config.yaml
d_model: 128
d_expert: 320
n_head: 4
norm: "layernorm"
Below are experts of layer 4 (counted from 0) of a mixture-of-experts language model. Rows are named router (the router's row for the expert), down (a neuron's output weights, with its number) and show model dimensions 0-127. Each number is 128 + 24 x the weight over its row's rms, rounded and kept within 0 to 255.
After each expert's rows: "comes before" lists some tokens at least twice as common just after its tokens as in all text. This comes from a sample of Wikipedia text that the model never trained on. Tokens count by the router's weight.

# expert 20
router [ 99 149 135  96 130 135  97 149 128 107  77 151 126 119 106 105  99 118 136 129  82 168 123 146 146 149  66 108 106  97 137 171 153 145  68 174  85 118 156 112 156 137 147 135 107  75 147 171 109 128 110 151 157 166 108 110 109 129 122 147 121 140 118 127 101 145 109 164 109 106 139 113 142 141 146 144 138 147  99 141 131 146 147 131 116 115 120 145 118 144 119  90 130  96 148 107 146 128 156 107 104 152 145 112 114  96 178 177 148 112 124 164 145 154 112 154 117 148 100 115 137 117 121 171 129 167 135 106]
down3 [127  83 152 118 149 187 160 133 109 144 135 154 125 119 102  83 154 158 135 112 145 158 140 137 153 136 114 115 162  96  80 118 131 148 185  93  56 132 146 105 120 121 123 115 123 133 148 124 102 122 151 140 165 153 112 134 100  97 142 130 137 121  97 154 153 131 140 119 155 171 124 122 128 149  94 146 136  98 172 108 125 131 121 153 123 106 116 109 118 127 149 107 144  76 127 179 140 118 158 119 145 143 149 137 102 150 122  88 112 135 142 114 103 156  79 106 135 106  65 116 128 136  97 151 133 126 153 135]
comes before: "′", "W", "″", "″N", "°", " |"

# expert 38
router [112 166 123 158 163 132 112 127 145 168 122 104 132 167 174  99 125 144 117 139 149  97 141 135 105 151  81 161 122 136 126 117 133 135 111 127 135 132 134 106 181 153 137 135  93 144 126 164 135 125  92 137 113 180 129 141 118  85 139  94 138 161 159 132 122 101 156 125 158 151 197 140 172 158 121 143 111 189 120 105 133  90  87 164 154 124 146 106 159 128 105 158 109 145 105 135 133 137 121 144 157 107 161 126 125 119 136 128 103 132  82 106 135 128  94 128 108 101 124 141 144 130 167 133 128 110 162 166]
down2 [111 139 146 184 120  83 160 120 141 148 102 146  95 133 108 149 101 100 175 143 150 135 116  88 132 161 114 138 112  98  97 120 175 139 117 123 139 155 111 137 138  98 122 144 129 117 150  98 113 141 128 147 164 111 124 129 159 150 125 149  41 134 166 159  81 115 111 143 133 110 119 116  98 125  80 102 115 123 152 132 115 122 130 128 103  97 126 113 116 119 124 139 118 151 147 127 139 124 126 180 156 153 115 116 159 117 135  94  84 145 154 151 106 141 111 124 172 149 117 171 120 171 109  99 123 121  93 159]
comes before: ",", " of", ".", " and", " in", " were"

# expert 61
router [110  98 138 117 123 170 134 124  99 131 127 154 127  96 125 127 140 138 152 129 178 184 102 139 134 144 136 130  98 141 116 173 139  98 177 119 149 132 117 114  68  69 146 154 102 153 182 154 147 152 130 132 142  81 132 121 127 134 102 105 159 114 146 104 106  97 173 138 129 103  88 153 142 123 154 136 108 125 104 128 147 138 122 151 117 129  80 147 120 134 118 153 130 127 131 107 166 139 180 133 119 133 130 134 158 121  72 127 136 108 154 157 119 113 127 127 143 136  82 131 127 128 110 105 137  90 186 103]
down1 [ 93 169 128 131 127  95 147 124  95 153 110 106 130 160 106 142 108 121 120 112 152 140 168 141 182 106 127 142 136 126 132 147 127 118 168 122 164 106 108 108  78 135 108 134 135 152 120 109 111 108  92 177 116 160 110 124  85 118  99 150 126 173 100 117 127 150 123 112 109 114 138 107  98 129 122 170  90 110 110 141 137 101 163  81 120 119 150 133  86 169 151 146 109 170 118 141 138  90 145 172 122 137  96 122 121 135 133 167 142 138 159 126 180 124 112 155 108 140 103 130 128 115  85 116 130 144  96 181]
comes before: ":", "-", " ", "=", " /", "20"

# expert 14
router [145  99 110 117 112 129 149  95 148 107 137 121 132  80 103 112 128 116  97 129  96 164  93 105 112  95 189  97 165 169 159 122 107 137 133 163 145 157 108 116 104 124  98 125 181 162  93 102 110  96 182 147 125  99 131 142  99 125 105 108 120 104 160 121 149 159 115 145  84 137 119 151 131 114 147 135 128 118 143 173  89 110 134 100 193 117 164 140 156 138 171 102 178 127 121 141 123 148 135 158 117 123 130 149 146  82 119 121 158 114 133 144 113 149 140 134 121 117 120 124 104 116 141 126 131 141 144 106]
down3 [142 108 120  99 144 116 131 159 107  91 112 118 133 147  92 179 127 153 118 149 128  83 165 141 139 120 130 100 154  98 132 134 161 129 109 152  92 126 137 128 119  94 116 125 163 141 130 111 159 136 109 137 129 129 144 137 112 151 159 111 133 141 139 116 135  89 130  98 182 101 101 121 127  94 110 121 145 125 170  98 126 101 122 111 119 139 154 114 128 125 104  98 163 160 128 174 103 102 115  99  93 154 189 165  89 150 144 119  90  94 129 166 172 139 141  82 107 127 139 172 164 139 109 147 109 122 163 158]
comes before: " |", "–", "00", "uring", "at", "hen"

# expert 13
router [143 128 105 139 134 157 111 117 122 123 146  93  98 165 139 136 156 136 146 118  90  94 175 137 165 150  92 114 115 139 121  99 115 122  98 120  90  78 124 138 144 116 151 123 123  76 144 119 115 152 145 121 168 115 122 130 157 130 155 117 128 150  99 191 119 150 117 142 156 139 153 139 108 155 126 138 118 140 137  86  99 163 109 144  77 154 118 114 101 109 136 137 128 112 153 116 142  72  94  84 122 110 108 130  96 192 124 113 145 128 119 153 158 121  87 145 124 149 121 111 126 171 127 165 151 101 119  90]
down1 [128 148 115 134 150 134 103 135 155 115 104  96 127 125  51  98 136 151 134  88 150 100 121 164 134 124 131 127 133 117 131 173 104 125  97  75 102 144 156 102 151 137 103 149 150 157 155 120 129 113  97  95 130 119 106 111 153 145 130  93 103  95 100 145  90  94 120  88 143 113 111 131 124 162 157 167 113 118 149 156 146 142 135 165 153 134 165 118 125  73 142 161 102 125 134 115 126  95 106 124 117 145 134 119  94 122 166 137 142 165 131 111 122 137 146 137 165 172 136 122 133 158 169 111 153 118  76 107]
comes before: " of", ",", " and", "ion", "ical", "==\n"

# expert 12
router [153 103 107 113 115 134 151  91 148 114 139 117 130  79 100 113 127 116  98 127 104 166  91 105 117  97 195  98 158 164 161 121 106 132 130 158 143 164 107 108 105 127 103 115 178 166  88 104 107  93 192 147 128 100 132 139  98 120 109 111 101  96 162 130 158 159 109 144  86 141 113 155 129 115 136 121 136 119 141 168  90 114 131  95 192 128 164 138 146 134 164 108 181 131 116 144 117 145 127 157 111 124 128 141 137  92 125 118 158 118 127 142 115 147 133 138 113 121 120 124 105 122 140 126 125 144 142 113]
down1 [111 102 101 155 134 128 131 119 137 136 138 153 187 125 153 134 140 110 103 150 114 111 150 106 132 142 148 152 128 160 134 146 146  94 154 158  87 126 160 118 102 135 125 141 158 125 101  91 131 132 130  99 148 113 152 162 108 163  95 135 121 143 111 114 124 120 144 137 134 130 123  89 144 165 132 122 120 163  96 129 120 160 107 147 113 113 143 106 117 159 115 119 143 124 125  99 193 156 129  99 138  98  45 124 149 153  65 132 111 180  75 105  92 136 111 103 144 108 173 142 105 111 128 121 107 130 142 106]
comes before: " ", "-", " S", " M", " D", " N"

# expert 17
router [133 134 122 127 118 108 147  93 131 114 131 171  90 105 175 130 119  98 118 127 103 151 130 159  97 110 115 103 126 153  97 125 131 148 115 127 123 123 136 139 113 133 105 116 134 170 103  86 122 166 167 127 128  79 139 148 110 110 137 169 174 123  86 103 148 137 151 132  87  64 163 102  97 111 154 155 134 104 169 116 138 110 146 113 136 122 156 107 151 115 175 138 127 122  97 153  91 125 105 142 142  84 181 141 165  97 129 141 157 112 120 113 119 123 123 169 171 110 127 159 148 143 139 137 137 148 145  97]
down1 [136 158 140 150 137 164 104  95 134 111 123 176 168 165  89 131 122 131 111 106  76 143 143 132 143 153 126 141 104 112 150 154 117  45 131 149 165 128 159 105 129 130 136  64 130  79 128 140 134  97 137 144 151 130 103 115 132  95  87  73 110 154 134 144 146 104 119 140 147 123 189 131 146  68 111 125 110 120 106 138 127 118 133 130 110 153 142 107 124  99 153 106 139 155 130  93 137 141 132 144 146 130 150  97  97 146 139 147 114 141  92 140 125 153 146  98 145 142 162 124 122 151 122 153 154 137 121 104]
comes before: " ", " |", " —", " +", " −", " N"

# expert 53
router [111 113 125 157 183 130 128 115 116 157 138 151 113 105 148 140  88 136 140 164 125 135 140 114 143 133  80 139 119 136 118 133 125 120 113 114 155 129 163 123 110 117 103 165 110  83 141 119 141  75 126 160  97 122 139 171 124 119 101 158 130  90 151  91  93 176 122 113 130 106 115  77 127 106  87 109 164 118 149 153 149 148 121 103  91 119  98 158  90 139 140 136 151 146 121 124 113  98 130 166 112 133 114 111 173 139 127 153 151 148 146 143 117 105 139 127 140 151 156  93 126 150 113 143 139 182 199 148]
down1 [ 93 124 105 116 146  99 151 142 143 121 158 172 140  92 135  95 144  99 156 136 151 154 124  83 151 113 109 103  76 123 168 109 119 134 189  99 130 124 125 142 126 101 110 112 145 127 134 155 144 160 146 132 107 116 181 141 127  84 122 108 127  70 122 123 116 120 155 110 150  97 127 121  89 143 133  97 139 116 144 104 115 128 162 104 149 163 158 150 129 124  90 152 116  78 145 115 163 149 161  93 126 120 152 123 144 130 142 125  78 144 136 136 172 143 115 153 139 119 122 127 164  98 105  78 130 161 138 144]
comes before: "A", " |", "S", "C", "L", "T"

# expert 31
router [124 155 188 144 134 115  84 105 146 143 144 111 143 175 164 130 138 138 110 108 141 113 116 137 138 169 136 148 101 111 123 162 104  86 141 118 147 134 133 128 120 168 126 133  96  97 134 152 142 136 104 146 154 142  90 154 131 149 123 169  94 155 111 137 104 124 140 120 117  71 104 116 151 151  96 119 131 151  83  83 102 112 150 140 127 133 140  93  96 110  83 179 103  98 127 154 122 124  86 173 142 130 170 117  99 100 120 136  82 135 130  79 145 152 112 122 103 112 154 134 116 133 134 136 145  89 114 121]
down2 [158 152 140  93 128 101 181 146 117 127 150  89 121  95 137 109 126  88 137 149 143 123  91 127 129 134 148 174 177 136 132 153 132 127 135 103 139 114 117 146 152 200 148 126 137 145  96 103 120 178 136 134 134 132  83 119 121 129  81 172 112 111  83 127 106 112 159 115 140 125 157 119 125 136 108 144 168 112 145  97 124 104 146 136 158  88 127 148 102 123 147 121 117 126 133 127 105  92 171 131 104 152 152 166 164 143 138 145  98 124  75 148 131 139 109  92  88 134 134 145  96 110 142 131 107 105 125 165]
comes before: ",", "hip", "ey", " of", " and", "\n"

# expert 36
router [123 117 127 123 100 111 154  85 143 108 138 137 149 101 132 128 135 139  93 118  86 129 122 111 118 100 181 106 159 164 155 113  94 143 127 165 140 140 101 111 112 125  93 145 175 141  85 104 104  83 190 145 131  88 133 139 135 134 103 116 112 110 165 131 119 173 118 135  80 134 127 146 146 116 161 133 118 110 143 189  78  99 131 111 180 133 156 145 139 130 156  92 171 116 112 151 102 158 152 139 150 114 131 150 148  83 142 126 167 115 135 133 104 128 149 139 130 102 123 131 110 108 147 122 131 134 152 113]
down6 [ 98  92 133 136 135  94 125 145  98 153 122 144  72 160 127 113 126 122 192 110 144  64 117 120 145 101 143 145 114  94 134 138 129 107 135 142  86 150 123 188 144 135 147  69 124 137 140 143 122 109 148 122 149 127 115 106 102 129  94 111 109 123 136 110 107 170 188 140 121 146 169 142 121 143 154 129 146  85 154 118 132 108  98 111 121 123 126 144 135 105 111 101 146 133 105 115 121 111 182 105 152 139 136 127 134 100  92 162 103 117 122 121 134 162 185 161 147 130 141 168 123  99 157 122 143 105 138 126]
comes before: "0", " |", ".", "%", "–", "5"

# expert 57
router [154 105 108 115 110 132 148  95 155 111 137 109 124  79  99 112 123 113  96 131 106 157  87 100 120  93 192 100 161 162 161 121  99 137 134 164 140 160 111 113 110 128 102 119 184 164  91 102 110  85 191 148 132 109 130 141  94 118 106 111 106  99 167 132 153 157 110 139  87 145 121 154 137 127 139 127 135 119 145 164  90 114 129  98 190 132 169 137 148 135 165 103 183 132 116 142 116 144 124 155 117 127 131 147 134  92 125 123 161 126 128 137 115 145 136 131 118 118 124 124 101 122 138 117 128 148 140 116]
down4 [134 115 127 111 122 144 130 140 144 116  98 128 104 140 157 147 122 122 159  96 153 137 114 160 117 149 141 178  95 167  95 182 111 130 152 124 161 102 123 137 178 132 155 148 136 114 127 137 128 169 121  89 110  77 114  79  85 146 104 138 106 123 161 144 139 160 153 181  91 149 142 151 113  98 104 117 157 164 114 121 150 124 120 155 105 105 116  98 164 112 125 126 129 120 116 118 140 119 133 136 123 161 149 108 166 146 112  72 133 133 144  66 132 156 136 147  92  95  87 130 118 120 141 116  88 136 128 115]
comes before: " |", ".", " |\n", ";", ",", "–"

# expert 30
router [127 113 131 103 126 109 166 147 104 127 148 145  72 131 155 121  95 120 115 166 171 119 160 144 138 114 125 205 147 153  79 132 132 126 151 118 151 144 101 123 119 143 123  88  85 128  92 147 113 148  94 132 113 144 129 160 132 148 139 126 132 145 138  90 150 117 128 107 128 155 160 139 156 122 151 111 145 104 156  74 101 143 114 128 160  99  76 122 172  92 124  83 131 140 127 130 128 113  81  86 115 126 126 109 106 136  96 109 117 141 174 164 109 116 117 105 138 154 157 105 141 109 142 122 106 107 107 106]
down4 [ 86 121 108 105 135 111 108 146 139  95  79 148 133  88 150 109 105 130 102 155 138 125 120 125 148 103 133 166 129 150 130 156 131 121 107 145 122 140 130 118 179 125 100 123 136  95 125 110 109 128 171 111 137 130 105 144 134 170 135 161 122 137 114  87 118  91 128 130  97  89 122 124 137  84 119 120 156 112 130  90 154 105 149 139 101 145  85 137 125 142 106 151 151 103 155 119 163 104 127 141 188 108 163 148 139 153 177 197 119 103 102 147 112 147 162 139 137  88 180 129 152 120 148 131 107 127 168 117]
comes before: "|", "-", "|---|---|---|---", "===", "The", "|---|---"

# expert 27
router [156 104 105 112 116 133 149  94 155 117 137 113 125  78  97 111 121 123  97 130 107 159  87 100 120  97 194  96 160 162 162 121 100 135 134 156 139 161 107 116 112 128 101 116 182 162  88 107 115  85 188 149 127 108 132 148  91 116 103 112 102  98 168 132 153 157 114 145  85 146 118 158 132 122 138 122 136 124 145 165  92 113 128 102 197 125 165 132 147 134 166 104 182 130 115 139 110 143 125 151 115 126 128 148 134  92 122 121 161 122 128 136 115 143 138 132 118 122 125 124 103 127 136 124 126 149 135 114]
down3 [133 113 174 105 154 128  94 132  66 130 152 126 171 141 121 120 176 116 150  94  85 156 203 110 107 144 141 137 135 147 155 171 126 116 140 111 116 114 128 149 138 147 149 120  96  92  99 140 178  90 129 114 126 114 149 124 102 137 138  92 120 145 134 152 113  94 104 136 181  96  99 121 122 129 150 155  87 138 162 127  98  91 114 112  89 136 158 130 118 111 164 128 156 123 127 105 120 133 110 162 136 155 142 119 126 139 153 125 144  96 133 135 122 150 121 142 115  65 132 122 106 155 144  94 133 106 111 127]
comes before: "–", " |", "12", "15", "01", "09"

# expert 43
router [110 104 111 132 103 144 137  90 155 114 137 125 124  75 120 143 131 122 107 129 122 152 102 111 106  94 176 117 172 170 163 101 110 133 122 163 156 149 101 121 108 130  94  94 176 152  99  91 112  98 185 138 108  85 163 144 121 123 113 109 116 105 149 111 137 158 116 144  89 124 120 147 136 111 147 150 130 118 136 172  89 103 139 120 189 124 153 126 152 125 157 110 161 140 107 137 124 161 127 168 115 126 117 156 146  87 119 119 171  85 145 145 133 141 156 145 135  85 139 115 106 127 144 117 122 139 134  98]
down4 [150 149 138 125  98 131 133  99  86  98 133 164 137 115 151 130 132  95 127 159 106 136  79 128 108 117 123 132 132 105 138 143 111 127 169 133 164 103 159 126 113 137 180 103 173 158 119 133  99 143 131 164 126 108 104 102 142 181 136 150 147 125 134 114 144 161 161  73 113 111 173 107 121  76 116 110 111 120  98 115 167 124  89 148 130  98 121 156 154 141 175 124 109 143 117 103 142 151 128  94 124 139 137 109 175 168 137 172 103  80 123 116 139 131 168 121 119 132 118  91 128 124 144 103 157 148 128 110]
comes before: " the", " ", " a", " his", "stit", " an"

# expert 6
router [ 86 112 149 105 180 104 105 126  94 109  88  87 108 136 152 133 136 139 126 153 182 141 138 152 119 103 107 124  88 101 117 146 111 133 108  87 113 119 114 116  96 124 182 139  97 153 129 115 162 162 114 115 107 166 143 145 110 123 130 138 201 138 105 159 153 126 148 127 129  78 140  80 122 131 114 135 120 127 145 133 120 126 133 139 103 155 138  61 121 110 122 134 119 123 122 130 124 102 126 127 122 139 179 146  99 173 150 150 102 103 121 101  93 148 148 164 126 127 106 142 155 169  99 124 110 148 132 133]
down2 [103 116 106 136 108  86 142 131 125 160 169 132  99 167 142 115 148 105  94 119 150 125 107 117  95 130 103 134 134 147 159 131 165 149 150 121 143 158  89 158 120 112 150 147 134  91  62 138 163 147 170 133  84 146  88 134 148 117  86 136 146 179 138  95  83 126 145 148 123 130 118 142 128 147  94 147 159 111 141 137  66 126 123 122  92 116 124 139 149 114 108 158 104 124  96 145 116 145 192 127  65 104 109 111 113 145 121 123 130 136 161 125 128 133 140 119 159 140  94 120 118 119 129 125 130 156 153 146]
comes before: " ", ";", "ether", "g", "ory", "\n\n"

# expert 10
router [160 140 107 142  80 134 124 121  79 140 104 155 108 131 102  94 149 134  77 138 138  83 194 127 168 169 114 122 141 150 157 184 109  84 102 125 118 125 118 134 129 155 116 137  95 150 127 101 179 153 115  57 118 140 103 116 140 167 113 153 127 124 116 123 138 154 127 132 112 147 116 148  81 137 136 127 109 115 171 126  94 123 110 150 102 123 103 139 111 156 153 147 111 163 114 174 139 162 136 120 136  98 111 164 142 115 103 147 118 131 139  92 141 116 134 128 152 136 134 147  89 117 125 149 106 136 115 131]
down1 [117  85 145 134 108 159 116 163 162 133 146 161 147 114 124  86 107 138 145 123  60 138 155 126 158  94 109 133 137 135 114 144 114 109 127 106 120 137  96  78 119 129 154 163 119 130 108 121 162 144 121 111 133 144 129  95 146 135 118 123 147  95 169 116 152 154 139 172  82 146 177 113 137 141 121 149 148 130 168 117  90 103 189  84 123 178 127 135 102 115  94 111 148 126 158 148 119 135 143 113 169 137 116 131 103 110  90 146 120 138 111 147 143  89 121 105 136  83 151 135 113 109 140 170 100 114 122 131]
comes before: ",", " in", " of", "ly", ".", ".\n\n"

# expert 22
router [135 131 115 107 158 118 154 110 143  98 137 122 134 147 139 115 125  86 181  87 131 160 143 166 150 121 160 131 128  50 104 128 124 132 147 111 136  91 106 145 134 103 138 129 171  97 128 108  94 101  92 138 125 114 169 152 100 144 132  76 149 108 123 170 136 146 145 108 148 127 152 117 118  98 191 108 122 124 109 104 140 117 125 175 119 119 142 152  77 108 137  89  74 155 140 125 128 137  94 115 120  79  85 138 125 152 137 111 114 131 139 174 135 129 149 136 142 132 140 149 159 105 123 146 133 135 131 137]
down1 [170 123 125 155 139 167 129 157 176 112 109 154 103  85 114 142 112 147  88 119 120 127 133 108  80 114 119 156 104 150 128 100 126 159 135 117 116 149 133 124 153 119 142 155 105  99 135 142 109 112  85 132 119 147 135  90 135 141 129  86 147 102 155 129 145 134 145  91 139 112  82 136 160 160  93 135 171 141 117 101 172 152 137  96 135 145 126 103 138 139 145 151 116  98 111 159 122  93  93  89 150 131 135 142 154 155  85 137 169 114 154  67 159 120 121 156 163 115  95 131 104 130 120 164 110 149 101 109]
comes before: "ed", "ion", "ation", "19", "ing", "20"

# expert 41
router [ 88 142 136 138 155 140 138 145 120 115 156 144 138 177 157 165 135 156 145 121 134  95 127 156 122 113 134 107 107  86 135 103 143 138 107 140 128 138 116 122 152  86 138 156 146 117 127 119 107 150 121 148 144 162 120 167 150  89  89 140  91 154 121 135 101 124 103 103  95 107  90 137 149 127 131 128 126  87  95  92 145 150 159  83  68 167 117 128 136 139 112 153 146 118 127 161  97 174 157 147 116 154  98 131 107 176 105 156 119 104 136 153 116 101 141 139 122  94 162 181  95 152 152 119 138 127  91 111]
down3 [135 108 127  98 122 120 124 177 115 154 140 168 122 147  79  88  97  92 105 120 140 155 126 109 135  91 150 126 107 134 133 181 141 134 133 100 156 116 137 152 128 124 110 140 134 149 107 142 121 144 148 158 125  83 134 142 183 195 175 104  85 111 102 118 127 172 123 143  99 108  92  90 126 105 113 150 107 133 136 124 122 110 172 127 130  98 111  91 150 114 104 123 134 117 120 135 175  96 163 150 108 131  82 130 168 104 121 109 133 149 132 158 142 149 124 112 132 110 167 133 109 149 163 105 141 137 122 100]
comes before: "ed", "ing", "s", "ial", "er", "y"

# expert 40
router [137 102 111 124 113 123 147  97 150 102 131 122 133  84 105 116 129 130 105 130  99 162  97 104  99  97 175  97 162 170 158 117 107 129 146 162 147 155 111 109 102 121  88 138 178 151  97  99 117  98 183 137 119  92 131 142  93 138 100 106 133 106 161 121 146 159 123 146  96 143 118 146 132 112 148 132 129 114 144 172  86 104 137 104 195 122 163 146 157 142 171 105 177 131 115 143 133 149 141 156 116 119 129 147 154  76 120 114 163 115 135 151 107 146 142 139 126 113 117 127 101 114 144 121 135 143 144 103]
down3 [154  86 139 162  62 177 150 148 133  87 105 109  96 115 122 144 131 133 117 131 184 142  88 162 166 106 140  97 150 131 123 132 105 120 143 152 130 151 135 116 136  90 140 141  90 133 101 132 154 180 111 127 118 108 117 128 129 107 123 115 131 118 110 132 112 122  91 111 115 106 105 103  81 128 119 133 157 120 159 134 162  96 147  91 158 121 122 142 129 116 100 145  99 137  97 114 151  92 124 153 169 122 114 176 174 110 129 158 138 143 154 156 140 113 125 110 128 148 184 107 116 146 132 159 143 164 131  97]
comes before: "0", "1", " |", "2", "3", "6"

# expert 24
router [112 145 164 141  96 111 127 111 124 112 114  82 151 100 133 164 136 124 109 124 153 151 121  98 106 109 122 167 145 107 124 144 163 144 167 113 134 129 120 105 162 145  98 141 140 122 149  80 133 138 146 149 100 137 167 146 156 113 104 147  82 141  89 147 138 137 101 136 138 122 108 129 166 134 132 153 148  90 147 165  98 100 105 116 149  95 147 160 149 122 164 198 159 103 142  88  93 122 105 117 136  99 126 128 149 129  78 148 144 110 162  92 118 120 129 147 124 120  90 146  87 110 104 157 123 114 176 130]
down1 [160 146 114 130 105 134 149 124 138 155 169 128 147 158 121 147  98 135 132 112 114 134  80 105 144 169 166 145 146 134 135  87 135 114 123 142 130 111 114 144 122 117 116 117 139 130 115 136 176  85 112 138 133 130 130 160 148 146  97 131 128 161 145 138 143 137  81 123  94 134 103  91 128 134 114 142 105  92 126 133 105 186 127 105 118  82 135 134 173 167 144 165  81 147  81 196 122 130 130 141  97  85 108 165 106 139 132 120 161 107  89 112  93  82 151 128 118 113 165 117 116 121 126 149 165 114 145 121]
comes before: " of", ",", "s", " in", ".", " and"

# expert 2
router [129 154 105 137 155 129 121 149 126 135 127 136 135 124 137 144 168 133 122 135 162 128 129  67  85 114 111 156 118 119 102 103 102  93 153 136 106 127 129 170 135 171 102 174 126 157 144 107  86 104 153 158 117 163 159 100 153 144 106 103 131 173 144 148 135 137 135 120 115  91 145 106 152 110 146 168  84 123 169 134  82  96 103 109 148  85  88  98 117 155 152  90 151 143 131 153 109  95 133 150 136  73 128 157 112  86 116 135 128 137 109 154 129 115 135  96 111 110 120 118 131  92 109 118 127 129 134 166]
down1 [129  62 140 114 135 132 130 127 141 153 123 158 104 101  84 112 128 111 110  87 129 106 119 120 112 174 147 136 102  86 165 166  93 134  87 166 126 148 146  95 150  99 127 161 162 147 119 148 135 160 125 145 125 125 144 155 178  99 140 118 120 128 164 133 140 157 133 121 131 122  82 154  93 100 149 121 145 125 103 146 112 143 158 147 155 114 144 135 138 102  75 101 154 146  94  97  79 100 129 106 163 132  96 130 168 116 106 157 139 115 121 104 123 154 144 162 156 156 133 140 143 120 141 116 117 104 126  88]
comes before: " by", " to", " in", " the", " that", " as"

# expert 18
router [132  94 113 123 112 128 146  93 146 106 132 124 139  91 105 114 128 129 106 137  99 169  97 102 103  99 174  94 160 171 154 108  99 131 141 158 157 148 108 109  99 119  90 138 178 157 106  99 117  93 183 138 121  95 132 136 100 135 104 101 126 106 155 120 145 161 125 146  94 143 107 150 130 107 152 130 126 113 144 173  90 103 130 110 194 124 169 140 152 141 170 103 169 129 117 136 131 152 145 166 111 119 134 148 155  81 121 110 158 107 136 144 101 149 146 143 129 108 119 123  94 113 139 124 130 142 140 107]
down0 [112 124 146 133 107 174 177 115 129 191 104 107 122 184 148 135 131  99 115 125 148 119 139 123 143 128 134 133 106 104 145 138 145 113  96 116 119 119 147 116 116  94 127 187 148 122 152 147 131 127 176 118 137 127  98 100 123 115 114  94 137 141 138 103 170  75  89 124 131 116 145 118  87  97 145 135  96  94 125 174 131 119 102  84 132 125 187  93 150 127 153 122 116  85 123 142 128 117 158 114 106  69 130 122 133 128  90 120 152 136 152 136 141 126 111 147 145 126 181 126 140 151 179 139 127 123 149 117]
comes before: "20", "19", "18", "1", "10", "17"

# expert 11
router [131 121 175 144 124 148 108 130 117 171 105 113  85  92 125 132 143 130 129 133 154 130 172 159 163 155  96 145  79 123 108 123 154 128 145 110 154 136 125 109 120 112 169 114 115  92 145 142 128 113 124 106 134 132  97  73 161 144 100 106 168 139 108 148 123 128 145 107 105 112 132 126 116 154 119 116 117 134  99 108 136 129 125 190  82 111 118  84 119 104 108 140  98 169  92 102 122  95 138  96 102 101 128 102 113 162 181 147 145 119 108 114 148 128 153 114 111 114 142 194 140 112  83 129 123 139 102 156]
down3 [ 83  89 137 190 116 135 121 119 152 104 141 108 153 140 149 152 142 113  91 115 113 171 141 109  90 165 143 100 122 139 135 143 170  90  97 122 140 113 179 111  93 148 123 146 142 153 105 112 132 123 119 140 115 130 110 137 114  99 105 157  84 137 169 118 136 115 146 114 156  97 130 117 162 113  84 122 148 113  98  93 107 155 121 161 172 140 143 132 128 112 140 126 164 176 180 155 141  80 100 127 137 127 135 109 120 151 112 132 145 102 161 163 121 121  93 116 110  81 132 127  93 107 109 141 122 154 143 124]
comes before: "h", "er", "n", "s", "e", " |\n"

# expert 32
router [ 79 144 104 137  69 118 139 138 155 159 114 156 143 118 104 135  89 148 128 135 101  91 115 145  95 106 114 191 134 106 125 103 138 107 105 119 129 127 159 115 123 123 135 141 112  96 151 160 135 156 166 165 127  98 150  73 146 146 115 148 121 142 139 133  84  87 122 138 102 180 129 128 102 138 117 145 136 146 129 119 192 138  81 131 140 122 118 133 135 161 123 138 122  98 155 121 132 118 164 153 156 124 138 128 166 108 103 143 140 128  95  82 146  67 122 142 122 108 135 129 139 180 117 148 122 100 119 143]
down2 [134 127 127 116  87 107 114  99 113 132 140 118 140 158  98 167 170 125 159 127 128 122 129 114 105 161 175 136 137 135 148 105 141 146 143 117 160 132 139 104 143 116 106 161 138 117 140 126 144 112 135  96 136 144 159 146  66 118 136 141 160 153 116 116  93 136  91 157 126 169 147 109 100 136 150  93 116 124 135 110 118 132 130 111  70 145 123 133 160 154 134 116 136  99 118 103  98 152 157 108 108 124  82 194 111  91 103 128 125 133 114 153  76 108 105 176 156 128 147  93 167 156 144  79 143 130  95 150]
comes before: " the", " a", " his", "ten", " M", " S"

# expert 35
router [112  81 132 124 119  83 146 100 100 124 110 117 156 118 173 130 128 124 133  69 170 135 170 135 123 146 138 120 130  96 142 113 168 107 113  99 109 101 132 106 146 141 151 116 129 158  99 154 133 165 139  99 151  77 131 105 109 163 121  54 130 123 123 154  94 145 129 136 128 132 170 140 116 136 121  89  84 161 125 135  99 106 111 168 129 131 128 140 118 120  79 151 137 140 138 114 125 166 176 142 146 143 158 107 127 117 126 121 155  72 134 118 157 163 118 107 145 128 145 122 110 123 138 141 123  78 116 100]
down4 [122 131  84 125 147 156 155  90 130 112 125 115 118 125 128 148 117 115 178 105  82 121 103 171 121 143 159 141  88 154 117 139 150  92 123  97 185 144 120 142 119 170 139 121 157 168 142 149 113  92 164 150 102 165  97 137  88  69  88 143 112  82 173 120 117 140 119 131 128 148 113 106 115 166 113 130 143  91 139 134 116 120 130 151  99 115 165 126 106 154 174 128 132 142 110 109 154 117 165 115 123  99 133 123 123 147 147 128 154 128 159 160  89 100 116 131 126  79 129 138 156  92 125 138 127 130 135 123]
comes before: " ", "==", " The", "In", "The", "==="